python train.py --n_experts=32 --d_expert=144 --d_shared_expert=0 --routed_scale=1.0 --balance_loss=0.00238 --balance_bias=true --lr_router=0.000629 --lr=0.00118 --beta1=0.9 --beta2=0.99 --train_tokens=392600000 --dataset="wikipedia_en"
Below are experts of layer 11 (counted from 0) of a mixture-of-experts language model. Rows are named router (the router's row for the expert), gate (a neuron's input weights, with its number), up (a neuron's input weights, with its number) and show model dimensions 0-191. Each number is 128 + 24 x the weight over its row's rms, rounded and kept within 0 to 255.
After each expert's rows: a language model's description of what the expert responds to. This comes from a sample of Wikipedia text that the model never trained on.

# expert 14
router [146  84 108 157 138 149 115  98 102 157 124 191 123 120 144 102 157 120 139 109 149  96 100 139 116 132 127 139 152 137 133 152 146 170 170 123 113 118 126 117 133 126 134 102 112 151 144 128 168 192 113 112 147 140 131 162 129 149 128 172 156 125 114 104  98 156 104 141 112 117 102 166 146 140 106 120 121 169 130 135 154 107 159 125 166 122 147 167 115 121  91 151 158 146 131 118 150 140 106 135 131 151 184 135 156 105 161 108 112 155 112 140 138 101  75 117  95 135 153 103 114 162 120  89 154 112  54 103 175 113 131 145 145 110 134 145 116 110 128 130  87 160 111 113 155 128 143 122 145 160 129  82 122 126 144  88  93 159  93 121 190 157  84 138 145 137 139 161 122 125 140 104  76 138 149 118 170 149 118 131 130 143 127 134 128 114  98 130 124 123 148 118]
gate2 [ 89 115 119  95 139  94 122 140 132 167 104 144 119 123 103  98 131 136 109  98 132 113 142 124 150 126 133 157 104 164  99 164 168 110 143  94 142 118 165 111 120 115 145 115  92 140 120 172 143 122 141 142 127  90 131 103 146 129  98 153 111  81 107 111 159 130  93 140 107 106 122 126 124 139 102 148 115  42 166 112 101  90 110 122 132 141 127 131 110 129 130 137 125 129 140 144 148 146 124 111 107 137 157 118 122 131 118 137 126 154 152 138 111 159 117 146 111 124 137 162 138  88 138 163 180 126 155 187 139 162 150 145 111 194 124 131 146 137 160 141 123 151 176 126 162 106 111 112 141 213 118 136 167 168 126 138 128 122 108 124 163 176  91 128 124 174  97 126 122 112  93  97 116 145 118 102 157 154 126 113 141 135 110 141 121 126  82 142 166 144 112 144]
up2 [149 148 130 108  83 114 152  92 108 150 132 118 106 150 104 120 105 133 167  82 112 102 102 133 125 132 149 107 162 124 148 101 127  71 136 108 121 134  99 131 126 202 118 133  95 112  83  98 144 148 101 105 109 103 151 116 126 124 138 129 146 131 157 131 106  59  67 122 115 156  88 113 148 154 121 137 123  90 142 126 123  77 183  90 129 125 130 112 154 139 133 142 147 144 172 136  92 133 112 116  80 109 117  99 159 126 137 161 120 126 126 163 136 150 116  92 127 128 126 120 149 113 130 102 111  81 131 152 122 141  93  89 166 104 100 125 171 146 153 146 149  95 105 153 105 121 134 149 122 129  97 129 130 155 132 123 151 117 140 115 140 116  94 134 118 109 138 182 107 141  92 124 119 147 170  87 138 102  83 135 126 131 151 120 160 133 142 145 167 142 112 149]
Final digits of years and numbers after a leading digit, such as 2(014), 193(9), plus suffixes like -ist, -ent, -ary.

# expert 10
router [111 117  87 150 139 162 133 114  99 139 143 147 130 126 120 122 142  83 129 104 134  98 125 152 121 127 154 120 127 117 148 132 168 133 161 100 148  54  99  99 117  76 136  84 142 154 153 132 188 172 104 132 139 152 138 127 122 121 126 154 139 106  88 112 114 149  91 171 125 170 115 157 155 141 151 110 113 158 159 144 117 131 137 147 133 135 159 123 136 134  82 154  84 125  99 108 163 132 110 140 130 161 138 113 145 116 172 126 107 149 120 140 130 107  93 111 113 128 177 103 128 105  84  92 131 105 102 105 147 120 120 133 133 127 115 113 119 117  97  93 119 126 111 150 179 139 170 131 118 150 141  73 108 110 128 128 106 193 139 122 117 160  87 144 129 157 123 143 100 129 121 131 103 145 159  95 127 104 108 152 124 173 158 148 100  78 121 124 125 164 129 130]
gate2 [161 117 105  89 117 147 146 151 186 134 155 165 111 141 127 125 148 152 141 134  89 153  90 110 151 174 146 134 101 115 115  94 112 133 170 149 131 145 102 126 181 123 122  78 161 122  97 134 107 152 137 131 155 144 120 127 121  68  80  94 112 157 111 162 145 120 163 157 123 141 129  82 141 179 147 110  67 122 100 139 147 101 128 149 151 121 128 130 133 113 117 142  93 138 108 142 102 135 116 103 113 117 163 128 137 111 144 129 124  96 141 132 128 191 145 113 120 196 156 122 127 140 109  79 115 124 157 163 145 166 138 110 115 149 105 119 120 157 177 139 121 127 124 131 155 141 150 144  76 161 167 117 116 128 128 127 119 172  96 157 115 136 138  92 173 133 110 106 152 119 147  87 117 139 131 131 126 111 136 144 130 147 131 115 149 123 166 116 128 113 148 133]
up2 [ 79 136 117 144 111 105 118 144 162 138 144 167 119 141 143  71 128 111 153 170 147 164 147 111 139 151 179 144 167 127 139 104 108 146 151 180  95 104 117 121 113 131 113 170 161 151 133 187  68 131  91 127 125 150 130 150 168  96 150  80 112 150 126 138 113 104 113 143 109 148 162 138 124 117 126 158 148 167  87 138 139 136 145 162 115 108 132 102 117 119 142 123  94 102 121 112 169 136 164 172 122 134 106 150 140 136 141 145 165 122  97 119 142 151 128 124 153 158 111 121 142 113 155 109  88 165 124 120 150 139 111 110  93 135 136  83 129 128 115 133 140  97 144 131  97  95 120 144 155 126 174 147 141 131 157 137 141  90 106  90 123 132 129 119 172 137 129 119 112 149 164 117 100 127 101 137 113 122  97 132 138 136 102 131 120 105 124  71  66 132 105 166]
Whole common nouns and adjectives after articles or possessives, such as film, school, album, brother, new, group, often before a plural or suffix.

# expert 30
router [177 153 130 159 148 152 131 118  96 166 130 169  82 130 122 112 146 103 116 108 141 122 128 105 109 135 122 146 142 131 134 129 123 160 172 106 168 102 116  97 152 119 123  80 150 161 160 117 141 134 130 113 160 122 119 131 135 152 111 169 173 120 122 114  94 145 104 106  89 112 119 146 131 144 132 106 100 175 149 144 123 132 154 118 142 158 132 173 105 137  90 176 108 145  67 101 140 141 124 125  99 163 142 111 136 104 159  98 110 133 121 129 106 116  99 134 159 103 160 126 134 128 131 106  96  72  84 131 150 123 107 123 112 116 143 145 111 108  73 111 113 122  80 129 157 102 148 110 129 139 169 106 112 124 128  94 132 136 142 123 168 145 113 174 177 103 131 151 117 142 128 140  84 134 136 139 153 160 158 146 157 185 141 137 106 111  86 129 157 170 119 119]
gate1 [107  95  91 125 151 121 127 120  99 135 162 149 149 142 108 123 137 131 127 111 150 145 107 140  87 116 106 140 188 139 172 109 120 151 159 112 128 153 116 119 137  91  89 167 119 124 111  99 112 162 116 157  64 152  95 134 121 163 124 104 156 132 129 116  84 132 107 113 147 161 123  83 149 147 159  93 164 131 150 170 119 176 120 154 169 141  98 128 143  82  97 146 117 116 102 120 110 156 107 123 120 142 111 145 166 180 134 114 159 134 126 111 164 182  73 102  76 161 114 191 124 130 163 104 114 110 151  99 105 122 112 133 114 154  93 110 134 116 117 156 147  92 149 148 145 136 124 119 135 119 146 149 121 119 113 127 128  98 149 128 138 113  98 163 150 148 136 140 127 102 138 125 133 176 118 130 150 117 111 151 133 137 111 145 118 139 123 171 133 113 160 101]
up1 [150 105 145 131 162 128 120 109 142 128 139 152 112 144 121 141 126 130 125  70 168 106 136 125 173 167 134 145 157 151 124 123 163 115 134 137 139 117 137 141 154 146 120 135 140 173 113 115 107 144 117 129 126 131 116 132 114 148 123 174  77 110 121  82 142  83 136 101 128 115 119 112  89  91 139 141 104 140 200 137 126 115 124 128 141 164 150  98 119 114 126 112  80 162  88 135 143 114 118 124 146 146 146  92 166 107 148  78 143  99 123 141 204 134 152 122 121 125 163 114  41 148 132 154  91 151 118 135 117 153 112 123 141 167 146 112  97 131 138 125 126 116 138 138 125 160 130 113 117 140  95 186 167 125 155 147 151 165 109 111 125 118 150  85 157 136 144  97 151  89 133 158 128 144 122 103 148 137 133 142 120 126 169 157 143  98 171 147 142 103 110 118]
Whole-word nouns in names of places, buildings and people, such as House, Hall, Street, King, London, Smith, plus surname endings.

# expert 26
router [163 119 124 134 138 150 143 145 119 117 122 126 113 141 150  86 147 107 127 107 144 144 178 130 135 120 162 104 179  95 150 126 124 137 127 139 116  91 124 107 150 141 136  92 112 144 152 161 160 126 132 124 126 160 152 146 137 132 126 188 112  99 109 112 120 110 104 127  95 115 143 148 164 121 146 135 127 174 154 166 121 152 174  83 179 150  96 150  93 110  76 135 107 129  84 140 138 160 124 134 129 129 146 115 150 100 183 166 128 119 155 169 115  89 102 118 120  99 157 153 133 117 104 117 118 111  93 120 144 107  88 131 127  91  92 144 127 154 122 107  88 154 132  93 164 135 167 115  99 135 150 104 128 139 119 108 137 170  88 146 141 194 121 156 152 116 121 146 132 131 101 129 112 155 135 130 136 147 105 101 138 156 139 151 139 102  75 157 157 151 104 103]
gate1 [184 103 149 114 167 195 115 132  89  93 118  84 119 129 104 147  90 130 138 134 107 142 118 157 154 114 126 144 110  98 131 137 182 108  94 103 149 191 117 125 119  94 174 157 128 111 132 171 140 131 109  91  95 112 176 129 110 119  96 101 174 140 108 143 122  99 105 141 127 109 133 126 125 100 158 122  99 124 141 126  90 145 127 146 141 138 166 141 154 152 115 141 127 127 136 134 157 144 127 170 117 119 148  96 155 153 103 159 149  75 112  96 125 127  92 121 123 134 116  94 146 122 137 143 129 127 137 142 114 132 139 180 124 150 104 126 134 157 138 123 180 150 137 100 151 113 123 147 114 152 102 130 135  85 150 118 149 113  83 169 144 122 131 110 155 106 173 167  88 112 128 123 112 161 157 112 132 131 116 125 140 108 134 158 154 103 112  80 153 117 103 158]
up1 [121 135 131 129 103 161 128 172 139  92  93 107  84 151 142 126 132 145 159  90 122 136 128 174 114 105 137 195 114 133 117 133 118  85 168 141 101 103 131 119 112 113 117 125 147 150 132 141 121 144 123 153 111 144  67 110 153 154 141 103 121 108 143 158 106 117 147 189 141 128 119  99 148 144 160 126 129 102 114 136 121  58 125 147 128  86  71 130 150 134  99 177 158 119 135  99 143 107 100 147 143 190  99  94 110 115 113 129 123 136 124 103 153 115 129 123  93 140 129 132 130 149 108 109  79 120 143 134 104 115 132 138 172 156 159 130 123 100 132 108 105 111 138 158 148 144  82 133  88 131 135 146 153 145 144 144 149 147 124 132 146  97 110 120 118 148 152 131 143 130 118 133 105  92  93 110 144 114  93 150  88 125 129 129 162 188  81  87 104 140 119 121]
Middle syllables of non-English personal and place names, often with accented letters, such as Albiz(z)i, Hoang, Gou(ri)o, Erh(ard).

# expert 29
router [141  72 138 144 184 171 173  81 137 128 127 168 106 131 130 145 131  91 164 114 122 120 136 101 118 131 174 151 167 158 113 165 119 192 148 145 150 116 109  97 118 122 117 117 137 135 194 117 144 148 119 129 147 130 152 107 102 129 129 153 122 115 112 116 131 134 109 124  94 136 137 128 143 132 159 129 133 137 160 129  85 139 141 108 192 126 172 137 126 135  86 134 159 136  99 124 174 144 105 126  84 140 161 118 145 121 154 117 143 142 125 151 115  69 144 105  96 137 153 104 145 140 109 112 140 121 125  98 154 133 134 135 126 107 150 185 102  89 153 106 132 151 112 134 175 104 148 107 106 126 148 105 142 128 113 157 135 130 117 108 139 152 112 150 134 129 140 149 111 175 120 155 121 103 105  89 173 158 125 112 165 178 148 144  94  87 109 124 143 123 113 115]
gate2 [152 122 123 123 124 138 154 122 130 149 146  83 155  86 115 128 144  66 139 128 105 121 114 115  84 131 122 130  97 160  99 159 132  94  86 151 174 112 125 104 117 128 123 149 151 106 122 110 121 143 147 118 101 130  98  68  99 170 107 118 161  99 120 125  97 120 153  89 129 115 122 100 109 130 142 114 127 140 116 130  85  81 115 159 134 150 138 137  85 108 153 107 136 139 161  93 126 151 108 159 123 157 141 131 106 105 108 117 122 109 131 146 179 143 148 136 107 137 152 122 123 186 159 130 151 133 144 133  89 108 130 132 153 142 119 120 109  91 160 153  92 139 132 113 146 119 139 132 115 140 152 150 142 137 129 155 132 112 126 137 143 162  97 141  97 138 163 156 166 118  99 165 115 140 117  59 203  95 108 106 162 180 162 124 115 149 103 118 103 117 136 158]
up2 [134  69 142 167  95 123 154 113  81 121 166 118 116 129 122 100 145 130 138 108  88 127 143 144 137 138 141 142 153 127 101  99 125 115 123 124 133 116 150 166 167 107 100  98 144 112 115 133  85 142 171 129 136  72 126 115 144 146 122 127 120 122 171 140 158 120  88 116 104 171 149 108  63 115  98 100 144 132 138 162 144 147 146 116 119 109 152 145 136 144 175  67 124 120 126 124  97 107 121 134 147 127 168  75 123 129 155 146 103 109  93 129 161 141 144 107 152 123 134 132 144 148 155 137 133 169 141 153 130 162 131 128 134 151  95 187 144 118 141 117 127 112  93 135 125 145 149 191  73 132 125 143 131 120 138 112 133 108 136 130 144 142  86 101 151 186 143 128 111  93 113 110 115 165 128 112 149  90 164 103 107  79 120 122 124 116 119 112 152  95 138 155]
Latinate stems and pieces like re, le, oper, appro, comple, cre awaiting endings such as -ated, -ation, often in music articles.

# expert 11
router [151  90 130 135 159 149 142 135 116 129 126 150 113 131 111 136 148  98 135  96 150 120 107 147 129 139 110 165 147  94 137 124 136 127 140  98 159 128 148 110 156 122 137  89 121 152 176 145 153 147 104 147 139 152 131 147 146 114 149 177 158 113 115  82  99 144 118 129 131 110 156 172 141 173 102  93 138 132 141 110  81 138 119 101 181 114 133 179 131 114  79 119 132  87 108 145 137 125  98 133  97 156 155  99 157 121 179 161 112 120 130 135 128 115 128  97 117 118 158  87 134 168 112  83 110  89 103 113 173 127 102 160 115 108 132 146 105 112 109  95  95 107  97 133 136 135 173 135 142 125 162  90  91 141 109 146 137 164 128  93 175 131  63 162  98 134 128 108 108 154 127 156 119 115 158 124 142 164 130 105 130 132 126 119 162 110 105 144 154 153 115 104]
gate2 [122  93 143 129 182 185 132 146 133 154 117 121 149 136 108 103  96 132 132 147 133 133 138 116 146 118 117 132 132 170  98 160 130 157  84 126 128 133 139 125 120 139  96 122 153 136 209 136 108 114 145  87 136 114 123  95 136 116 116 120 128 145 151  74 134 113 156 132 145 110  97 102 110 139 109 130 134 100  79 115 126 133 102 130 130 116 126 122 114  61 104 124 145 130 111 123 106  99  67 146 106 145 184 124 137 155 138 124 131 160 148 109 140 164 134 127 118 155 133 106  98 121 101 103 186 136 163 102 111 107 130 159 162 137 152  87 112 113 134 138 133 133 112 142 169 149 120 148 123 120 139 135 136 132 112 131 105 172 116 141 200 110  92 126 110 147 106 103 105 175 191 160  91 137 146 147 167 132 123 128 146 180 125 143 116 135 123  95 111 115 103 119]
up2 [125 107 162 151  88 125 140  96 140  88 106 151  90 166 120 133 175 128 123 131 110 143 109  90 115  99 136 130 136 105 152 122 130 128 121 115 136 147 147 124 150 111 116 136  69 148 113 124 109 140 108 163 118 106  91 132 122 173 132  88 126 123 141 148 123 156 160 152 138 130 114 133 116  90 103 171 116 155 168 120 112 113 161 122 140 170 120 141 160 178  82 130 109 178 190 146 135 131 138  83 139  80  85 109 181 121 130 156 127  93 113 116 116 116 143 114 114 123 142  95 119 153 180 121 132 135 151 139 112 140 146 137 140 139 115 128 114 138 144 104 158 108 186 136 140 135 121 113 127 145  78 135 141 101 177 126 164 116 105 152 102 108 138 138 167 143  99 133 121  94 108 116 114 157 114 136 124 118 143 118  70  92 157 120 134  96 155 176 114 107 110 118]
Possessive markers 's and ', articles the/The, possessive pronouns his, her, its, their, and list dashes at line starts.

# expert 1
router [158 150 103 161 155 160 171  91 127 111 143 195  95 110 152 108 139 105 114 103 145 141 138 126 141 168 137 159 168 150 135 142 111 143 108 106 142 118 125 100 156  87 153 100 133 162 139 119 162 153 105 125 136 138 134 108 120 131 136 122 106 125 123 110 103 137 108 132 120  93  84 146 153 142 144 108 138 158 145 140 110 129 149 130 174 126 130 160  96 142 105 121 130 165 119 118 145 144 109 117  98 177 153 140 168 140 194 142 120 146 146 152 111 101 128 101  94 119 144  83 148 134 122 106 117 110  81  91 203 138 115 135 147  98 154 123 109  83 105 103 125 131 110 126 132 109 191 112 155 155 152 113 102 124 149 121 129 160 124 136 133 119  91 159 140 166 139 154 104 150 103 129 100 152 150 123 156 115 122 140 137 108 128 168  99  75 120 144 117 140 170 115]
gate0 [119 134 159  97 146  74 108 115 127 155  86 112 150  94  72 111 102 170 159 183 124 131  92 131 130 131 114  92 142 102 161  96 180 121 117  79 103 144 113 121  96  95 139 135 132 149 139 130  90 106 136 127 156 139  78 146 109 152 123 143 111 143 146 140 149 131 116 130 136 137 128 127 105 123 105 175 139 113 128 115 121 171 123  76 149 119 145  99 144 128 127 140 160 144 135 139 134  97 190 150 184 133 137 107 139 124 141 152 128 135 130 131 105  85 146 161 152 145 127 141 114  84 145 155 141 152 126 129 130 136 132 116  88 137 142 110 127 187 130 123 134 112 109 141 135 111 103 156 141 177 137 150 141  94 103 158  97 124 169 129 128 160 135 151 111  96 157 179 138 116  97 147 130 129 124 109 129 132 109 184 130 156 110 142  80 114 109 133 113 146 172 115]
up0 [141  90 183 122 137 125  97 103 111 141 156 140 109 119 128 139 139 175 121 119 140 139 127 109 140 110 134  87  88 156 161  94 106 138 129 135 119 121 131 123 179 127 112 128 111 150 119  99 138 125  95 143 162 139 139 137 106 185  96 144 136 116 118 100 101  94 127 101 142 114 125 122 139 119 100 174 139 164 119 126 145 137 142 121 156 122 142 107 127 121  86 106 138 154 134 127 110 101 101 143 143 101 123 126 129 141 141 138 178 133 119 169  84 105 122 145 157  82 152 139 174  87 133  74 138 153 161 175 150 140 108 160 107  92 125  98 141 121 136 165 158 134 127  89 147 145  98 156  83 169 109 124 150 115 164 164  93 108 109 120 152 122  78 121 109 105 147 163 127 116  81 133 161  96 112 117 161 121  77 128 148 108  87 127 110 148 113 127 120 111 167 105]
Line breaks, paragraph breaks and sentence-final periods fused to word endings, as in ")." "ing." and "1980.", plus table row breaks and dots inside URLs.

# expert 24
router [188  54 115 167 151 168 144 101  99 164 124 140 121 111 145 106 145 109 137  59 119 143 104 134 145 130 136 164 138 131 131 133 131 155  97  72 127  78 135  95 115 127 153 137 172 125 170 117 144 147 113 101 136 170 130 133 117 151 132 149 125 146 104  77 100 158 138 132 101 127  96 149 167 167 152 130  91 170 141 159 106 119 162 134 140 103 122 173 125 150 128 141 116 110 105 151 147 160 148 123 116 152 135 121 141 121 161 138 108 141 121 140 119 123 122  93 162 138 144  83 112 150 100 126 145  94  81  97 125 117 120 117 109 117 110 161 124 111  99  97 132 125 110 144 171 104 164 141  97 132 164 132 139 139 159 105 113 126 137 112 139 131  95 151 137 174 116 146 119 120 131 105  89 158 157 122 152 150 111  98 117 172 143 107 149 125  94 146 134 143 134 109]
gate1 [133 154  92 106 131 129 149 127 140 140 100 103 100  80 172 129 124 143  62  92 114  67  76 133 142  93 118 112 140  90 141 138 140 139 147  96 121 135 145 121 149 132 148 155 143 133 146 107 136  87 120 177 126 109 130  64 154 179 130 173 112 106 150  87 152 137 127 132 138 125 139 139 134 121 104 157  88 141 125 129 102 140 150 136 114 144  83 169 104 143  85 107  64 137 126 128 189 148 143 119 141  84 153  80 125 127 124 131 106  99 182 108 128 103 146 132  92 125 130  95 104 149 103 147 154 135 128 102  89 134 108 141 166 100 129 104 129 125 118 119 127 125 119 114 125 141 160 117 139 123 148 120 138 118  89 129  89 158 120 104 132 131  91 113 146  98 121 160 147 144 157 126 121 119 109 125 112 123 106 128 153 101 172 143 135 124 103 113 122 152 106 158]
up1 [ 93 134 142 137 146 139 117 185 113  99 135 118 136 120 137 157 127 141 107 149 114 149 121 107 170 146 126 129 120 120 157 154 159 129 163 139 141 131 121 131 110 152 116 113 130 123 143 140 132 112 116 121 109 156 126 131 108 151 150 122 103 110 130 143 129 100 150 104 147 190 117 115 155 102 117 157 127 155 141 142 105 144 140 124 115 168 109 112 110 120 128 165 117 112  92 153 160 173 131 165 114 105 105  52 119 169  86  96 127 101 160  86  84  76 126 165 136 119 119 144 150 164  99 142 128 140 101 164  94 162 155  97 104 144 122 146 116 154 144 103  95 109  90 106 140 119 132 131 127 113 137 113 155 149 124 126  93  94 121 138 144 149 180 141  96 131 168  99  90 120 128  98 134  77 117 110  95 121 151 123  67 173 156 141 118 117 149 157 140 176 104 138]
Linking and auxiliary verbs and small function words in prose, such as was, is, were, had, is a, also, not.

# expert 7
router [144 102 120 172 158 158 129 111 116 128 155 169  91 145 155 122 118 120 138 108 165 129 119 154 115 142 181 125 149 119 178 127 168 149 149 149 172  98 147  92 113 105 145 101 144 150 154 107 178 152 130 125 158 125 129 138 119  93 132 165 129 112 135  82 117 124 148 154 132 119 127 125 139 159 136 126 113 183 128 168 116 119 174 127 185 109 164 152  92 149  86 149 113 111 108 116 138 130 125 113  76 118 134 115 147 108 178 166 117 119 129 155 125 113  76 113 124 164 151 133 122 127 125  94 126  76  86  80 153 142 125 109 132 137 138 157  83  96  95  96  96 132 114 125 142 114 166 125 108 129 123 101 117 154 107 104 132 150 106 128 165 129 116 169 124 156 139 152 118 153 148 142 107 157 149 137 122 127 125 134 145 151 122 184 123 103 105 120 163 130 110 138]
gate0 [148 156 131 114 106 148 140 139 189 160 109 134 118 133 155 113 165 131 138  94 141 104 121 121  94 168 150 186 157 125 124 137 160 113 126 136 128 132 129 132 166 174 178 119 126 127 153 131 126 135 133 182 104 139 114 143 101 146 111 123 130 117 156 128 144 121 154 123 127  95 136 112 192 158 155  97 132 157 155 140 123 156 112 161 158 175  92 151 161 130 117 141  79 134 106 160 138  97 145 120  97 105  82 149 148 160 144 117 112 106 174 130 148 138 142 153  97 108 157 125 103 140 141  94  96 127 130 165 144 163  96 111 121 126 164  99 121 120 157 110 103 123 104 160 126 121 141 135 189 177 146 137 116 117 150 134 109 128 108 152 165 115  97 136 119 126 131 156 159 142 163 145 108 155 111  90 111 126 116 104 163 135 173 141 106 118 153 123 158 133 171 142]
up0 [138 110 142 117  65 144 140 107 166 122 123 125 102  93 149  97 126 131 136 126  99 152 152 137 122 119 107 146 131 120 170 157 162 108 148 136 102 166 131 176 125 126  77 137 133 145 132 110 178 131 141  86 129 136 167  86 100 122 143 127 143 155 125 160 130 118 114 165 134 102 177  90 139 175 136  79 110 150 127 134  77  93 143 137 138 138 122 122 116 138 122 149 108 146 117 123 158 156  78 112 144 113 112 106 109 117 106 153 118 101 129 115 167 157 149 131 135  96 113 122 137 113 114 122 129 154 142 112 143 120 157 157 167 101  96 135 147  77 132 178 134 114  86 129 129 178 116  99 136 149 140 113 101 136 120 124 106 114  94  94 125 144 145 138 135 104 153 116 173 109 145 118  81 123  68 114 180  96 123 129 144 121 104 118  96  88 163 161 142 130 127 137]
Closing parentheses and brackets and heading markers ==, ===, = that end section titles, as in "See also ==" and "(Contemporary, 1956)".

# expert 21
router [175 116 119 135 152 132 169 121  94  85 154 144 108 120 111 131 142 113 139 102 156  94 129 123 106 106 162 147 159 155 136 166 119 152 141  86 158 124 105  84 110 140 107 118 133 119 149 105 149 161 106 169 128 130 129 130 120 124 138 133 143 137 151 112 153 142 140 152 111 101  94 118 150 144 131 132 111 171 160 159 102  97 165 129 177 104 131 154 130 113  91 132  98 132  82 155 137 206 115 117 115 131 125 117 129 124 156 136 104  99 115  85 157 151 116  87 147  91 160 108 140 126  70  89 119 101 101 114 159  99 147 128 149 116 134 121 115 112 111 110  94 156 112 136 167 133 202 125 142 120 168 102 108 113  99 119 114 163 160 127 130  97 112 138 135 125 151  97 116 162 109 145 111 144 138 129 154 148 132 133 178  98 128 132 116 126 103 151 150 133 131  77]
gate2 [160 150 145  93 134 116 178 141  90 118  73 125 170 127 159 123 133 120 123 155 130 116  64 138 161 131 155 114 111 129 145 114 113 150 170 104  99 126 164 119 116 124  81 141 132 107 149 156 111  90 122 132 110 131 108 110 131  99 128 113  74 115 132  85  95 138 161 136 123 144  71 127 120 126 142  94 105 172 114 141  97 130 145 149 153 112 143 106 141 183  98 123 149 113 150 112 164 131 122  72 150 170 106  99 104 174  90 100  92 146 147 127  81 134 178 116 119  85 111 134 106 110 119 119 166 140 105 135 138 104 157 146 138  89 154 115 131 110 161 144 101 105 110 133 122 107 133 127 130 111 139 144 131  60 121 120 153 100  76 136 132 130 136 142 128 121 149 128 108 113 149 118 110  85  99 146 137 126 116 138 108 140 154 138 140 127 160 148 137 143 142 125]
up2 [109 118 114 129 117 105 198 124 140 114 135 124 140 133 138 164 102 143 124  88 120 108 114 164 169 180 144 134 114 136 144 140 137 136 169  87 131  95 162  98 185 131 136 149  81 138 195 118 156  77 129  84 111 152 136  90 109 108 158 127 118 118 129 122 105 109 144 129 134 116 112 143 119 106 123 123 122 162 157 129 116 127 139 133 130  97 145  94 150 144 133 133 132 118 101 169 117 168 112  96 154 160 139 170 118 104 113  94 100 130 126 127 145  98 155 109 120 122  92 124 134 175 138 124 148 140  95 155 136 144 127  94 125 168 162 139 131 124 148 172  96 139 117 116 117 111 154 105 134 128 148 106 102  70 145 131 168 170  84  94 154  85  63 102 123 130 130 113 143 134 136 155 113 106 105 146 114 135 123 122 134 135 107  92 157 135 115 128 108 137  89 146]
Opening parentheses and the first pieces of words or surnames, especially c-syllables like c, comp, ac, ur, as in B-oc-anegra.

# expert 28
router [148 102 107 146 187 176 128 138 119  83 149 133 125 139 134 106 112 142 149 123 132 138 132 124 121 118 142 148 154 123 147 129 138 140 139 129 142 100 152 101 112 146 111 132 126 116 138 110 177 137 101 152 139 108 118 131 109 102 143 181 143  84 131 109 109 117 127 146 105 100 119 182 142 165 131 102 139 162 136 125 122 161 129  92 162 124 124 168  80 123  73 152  84 146  95 155 134 141 105 150 101 125 144  98 131 128 155 115 114 115 156 161 157 118  89  63 108 118 132 113 118 128 113 128 118 116 106 117 175 130 105 116 105 150 115 175  84 117 136 109 136 112  98  98 177 143 198 120 130 134 161 120 104 110 155 126 101 140 101 119 162 124  87 143 116 146 154 164  99 150 127 131  72 160 127 121 130 114 145 131 108 154 161 149  97 108  72 114 128 136 127 158]
gate1 [157 109  98 117 168 158 136 157 143 138 149 146  76 112 126 155 152 142 143 122 157 124 133  65 184 151  90 159 128 103 146  97 153 153 149 119 164 143 106 131 126 175 145 130 118 134 122 102  98 120  94 139 149 130 142 132 131 115  92 125 117 115 117  94 121 105 135 151  81 130 128 103 129 143 140 132 152 134 118 134 153 100 112  96  96 145 133 145 155 141 107 112 128 167 117  79 146 140  96 130 102 135 129 126 178 117 133  60 104 135  92  92  96 117 145 106 107 152 117 128  91 112 124  76 104 110  92 120 149 127 135 132 114 123 163 131 122 132 125 150  91 113  90  81 132 152 123 143 102 136 109 112 193 147 140 115  79 151 125  99 145 115 118 141 172 131 147 169 139 140 146 149  90 150 129 134 145 161 140  97 112 112  87 137 103 133 144  92 115 150 171 149]
up1 [110 103 131 131 122 121 146 123 162 100 149 128 112 140 144 111 137 111 156 132 139 141 119  73 201 156 123 148 141  91 113 126 177 137 124 129 147 130 121  86 163 137  85 128 126 129 129 133 120 150 109 151 137 134 156 163 165  87 107 141 129 124 116 155 123 111 187 126 107 137 166 108 104 103 154 115 111 113 152 142  95 130 111 107 124 123 102 151 100 145  91 136 138 166 120 144  87 145 171 131 144  79 151 139 143 121 129  91 113  90 125 172 124 136 130 101 119 152 120 129  87 107 170 122 106 176 127 139 166 126  89  85 147 108 142 138 101 129 142 150 120 124 161 130 179 154 156  90 102 128 159 126 153 107 130 139 122 142 124 157 146 154 146 174 156 103 120 127 109  91 157 146 113 100  86 125 102  91 129 129 122  69 123 154  98 141 172 114 114 109 145 145]
Word-start or early pieces, often G, g, K, ag, com, go, in names and words like Tag Team, Goals, poetry, commentary.

# expert 3
router [177 128 126 181 121 135 161  93 104 123 107 172 117 159 124 106 148 138 123  65 152  92  90 135 125 126 148 116 139 120 143 174 102 130 164 113 139 101 144 101 154  89  93  72 117 168 153 110 159 149 138 121 127 144 125 131 138 160 125 176 146 110 114  76  97 121 115 171  99 104 120 147 158 158 136 114 122 159 143 148 104 112 150 133 183 122 156 149 116 138  77 161 143 118 111 134 166 164 105 139  86 186 146 140 164 122 144 130  90 141 134 138 153 130 126 123 152 135 116 121 106 140  81 111 119  83  77 127 127 106 105 126 129  89 158 138 132 112  91 102 116 131 104 125 152 114 134 109  98 131 170 108 104 105 140 128 119 162 106 109 158 158 109 145 135 141 149 136  98 134 136 122 108 135 143 122 132 143 124 117 120 145 162 140 109 106 123 122 175 135 130 100]
gate2 [123 159 156 167 100 153 153 107 125 157 122 140 158 161 137 102 122 108 102 118 126 144 111 127 102 152 144 154 111 181 147 144  89 115 104 126  64 100 144 107 132 106 174 136 116 123 111 139  97 139 187 135 132 173 132 141 140 157 165 135 125  65 122 114 164 167 115 123  93 119 104 139 185 130 130 136 110 150  74 171 154 113 202 126 141  92 127 140 151 143 148  95 116 162 110 137 130 100 127 120  80  89 100 111 115 159 112 140 148 128 131 124 108 156 110 148 118 137  95  83 120 100 134 134  76 115  83 141 118 126 125  73 115 110 122 144 105 128 135 117 137 162 125 140 112 155 130 146 117  80 102 126  84 143 147 132 147  90 130 118 132 115 136 111 145 107 108 144 132 133 147 135 123 138 128 130 122 171 129 123  94 144 121 120 130 106 113 151 118 124 160 107]
up2 [134 111 148 116 153 108 132 101  95 112 121 155  91 101 172 166 151 124 151 187 165 128 119 161 152 107 109 159 184 132 155 141 118 158 124  99 195 128 123 141 107 149 127 116 131 118 126 159  89 176 100 132 120  99 130 116 131  79  75 114 121 157 155 116 109 143 161 151 117 155 101 153 132 138 125  79 122 138 141 128  99 151 128 115 121 117 171 123 138 129 109 119 104 138 101  94 147 143 152 141 146 110 114 146  72 104 139 102 154 107 157 142  91 129 110 128  96 144 153 127 131 164 152 115 120 123  99 131 124 150 132 128 106 132  80 134 138 120  89 166 112 124  68 153 145 117 144 135 118 135  98  80 198  93 123  85 109 124 134 134 104 125  78 164 127 114 108 144 125 135 126 158 104 127  98 127 131 147 106 123 147 107 118 136 143 156 122 121  98 133 153 138]
Final pieces of place and personal names, often followed by a comma or parenthesis, such as ford, ville, ington, son, -ić, -an.